From a checkpoint of a small mixture-of-experts model trained on Wikipedia.
Size: 8 layers, width 192.
Experts: 32 SwiGLU neurons an expert, a sigmoid router.
Training: a variant of Adam for the experts, 288M tokens, 4398 steps.
Below are experts of layer 5 (counted from 0) of a mixture-of-experts language model. Rows are named router (the router's row for the expert), gate (a neuron's input weights, with its number), up (a neuron's input weights, with its number) and show model dimensions 128-191. Each number is 128 + 24 x the weight over its row's rms, rounded and kept within 0 to 255. Numbers have three digits each.
After each expert's rows: "gets" lists some tokens that make up at least twice as much of what it gets as of all text; "comes after" lists some tokens at least twice as common just before its tokens as in all text. This comes from a sample of Wikipedia text that the model never trained on. Tokens count by the router's weight.

# expert 148
router:155132130126142147154134114174129118164106127116148100130069121102140102138147150146137106085105142114097187138136149125188115097113140139168169127122162081110161150110109137112132169135095109
gate1:170147151117142128099126116155130130197106118065100124165099134111112105135146128159128170126114149120129157117122154107124117163134151132110112128127159113140124102102140147108146117079109104
up1:137171135125132110143090137112117113123105116122117120093115132103099114173147129172104097122187113148152131109114115138137135093139142115100126162126073131160166145170104142130118141134136102
gate2:129168157080128169163103138159147139110116137091163106136118076087128153122173112161103113141155104140113143125088156137165128108140147143157135137137101117120117109100152073152100113087101115
up2:104150151105155112109111135138114159125116121097162119117117122143121135140150108165113137112161123123066173145079114112128150127169115107136126172132119116073076096122135100130084094068132071
gets: "=", " of", " 0", " 1", " time", " for"
comes after: " the", "=", " first", " his", " The", " one"

# expert 10
router:138191102141162173125139119131154138142160123126139134121174116146149134129153148158112115126146052088160110133075150188102104168120111083145160127116144116101134100131125155117134112096143104
gate1:162140116093148126109126145143121148144106176138153139129151118172125182134124122114117114113146107118106152118116143091095132160181149130144159189111120149092148099160113109103113100089092096
up1:163165104141123144135124133098127125142150127126156151099101142106144148184122131163143078109168138107140115141094111114088098140140151118123135180125083141139137101135095147129129127125154146
gate2:118155132102132127139126128132174141121143149102091151151072089153139148140110161083110141129163119164125126156115101075149142102114128133135128134110089114148134130107129089150065111153128155
up2:121134142139146119140111107124173134078111144121139114118089144104161158091111092168137142142133168137144157146119061131140163106143144128120124141123075113116109117101129164121074111109136113
gets: " the", " =", "=", " O", " The", " two"
comes after: " of", " in", " on", " with", " to", " for"

# expert 14
router:146176110131152132150124111118167104140142126112176143111131124101105089143141113144123075136193084132133158119157110142100109167107097123119140147144162135107137116163159096122126072130158134
gate1:156158071115115125087157120121134092138103107119184148129155135143144138140135124137149149128135118161137119147146147113099089103118151111103132169118145133130117101143131159072115133149116138
up1:155132113145120138175126114117119167142099137095101153111102164174110138132107158156135085094178098099116110131076109097125134140157148094130136169132115122154121146152095116131126136059101103
gate2:105153106103119144152104108098164165111133130134178146118102110071119160146085138155134125136134102153124077109110107152125099134156124167122117130069166121125141141132143116102129091143148183
up2:113099133104158119106113163092159166113126136148134130137132127060129134165104117189128119117129134150126107136147082142090126145158128134117139135107144106103158132140128115160155099117155128
gets: " the", " The", "The", "the", " Port", " as"
comes after: " of", " to", ".", " in", " for", " on"

# expert 56
router:144162122154140121129137140101139114149113112153144076151137114108167150125123101104137103149151076125116141149175113174124123120132136143119180130130152134129106161129099136165137070120166161
gate1:126105098115135161066125113104121121151140125102109137146144132150120111123111140204152121133112099127155132109150105107162099101138143080108153129106139148085148097139112162095090110089159137
up1:123103085126121112145110129099141117103137169135134127120091088119113130150149167149112124163139108140122104124142097102108135127164184101114102153109141133168155114161097118132134113107174145
gate2:063166109138118128110107097138132185101116128072099120135103152113063090123144125107097120128160086126132113136122154115105137107105165122085143155112139125118138128196106110121127115116162110
up2:124111124115178121091134121092148139108118121130095122126103108107118115140123146156113128105144197152129127129168115100101128112109123103121124129106107115122080143147116107118129142118135116
gets: "\n\n", "\n", " E", " \"", "E", "On"
comes after: ".", "=", " =", " \"", " The", " Is"

# expert 1
router:097165132166158158153157133152128131067105131090170082122150140114095083130167145167184134127146094143154103131140119166144175113133134151151147126105156146131161136133167116119155110118182105
gate1:106111101129103104103155079173114140131091091108116129144163132124144134113143121141135128120130106151146141083139130090150114124148145170110115120100159143160156072138129144131132143150103110
up1:139145140145103127162130103125133143142120079149153176145160131106095099115148169129106142093160143138159090115132102124119129144125162113144178117140086138118149188123154167136147122116140127
gate2:135179142090100135162109076101103132170144140088084133161101098110096132149140161161133130137168115141170124162071147113146088138101151161160124130135128121121124123119119139151135106086173102
up2:106133160134113132089126154137156191087071121147110094098109134069133130155101091132107110130107147092131140146137083113111105070167129101078158116127105136151132128135129124080100135103105140
gets: " the", "=", " two", " as", " The", " with"
comes after: " of", ",", "=", "\n\n", " with", " to"

# expert 134
router:162130135174150102127166114140123136130135099138146140143132071091141112110139135162147083136192108120126111114095124146162129118127194145132146172099129127119163117168114126109131127096174125
gate1:168109135143121116142161118145142112161087100069179127138152097120112105143111130118156127172180103144125177094123115077130115133133122155147136148127128128109104090149142151110134135129129097
up1:142186144069176111130117098156142107175153159114102121096102133122133119165147119121082096096173160112142069164102161134122176145128165071129119114146114166138135110100120085116126091166139143
gate2:102174105114109120146146108109139117129116113135177092127147090144135156121145170109104163130184136160108122112120114121133123088189128171124121181105119125099148131163129130104082127126140152
up2:105131106099109107126105133145152148097092108137079087127118137111109121160132106135107105120145125101171187127148172119144146093135144117136126164147100086134097165133107119112121122110118110
gets: " 1", " 2", " 3", " 0", " 4", " a"
comes after: " |", " (", "|", "\n", ":", " on"

# expert 49
router:061197108121099149141162128118152095145104090104129090079151166102127120182167149135098141172107093113128136104145119092120120111107145109186153151142128118122139140108127095137169093114112151
gate1:182119106111141105086167114147110133136100133084101122164148156111095112132138155162130126136118063154113110130135126106129123124097146152129123143131173117119153131127118158134111129124082103
up1:168163121113123152134201096122162118145159116124111133101155148108098134134114176144120093105154124121101101143117135129123151124128162150124097137105135138172160108106073133144198079127110111
gate2:144172103111109135172137105114144141118160108134137140149107121080149138106093135158086151110174133143117133144143175141139130138149152094103122141132087131125101107171110108116161116114147159
up2:139089154095130108108118160119122120147136138106101143137136145137066151114107116161138160126146078139125149152126141058084157132136149132110126156100120103093116179144140126107125163085156115
gets: "\n", "\n\n", "  ", " \"", ":", "|"
comes after: ".", "=", "|", " |", ")", " ="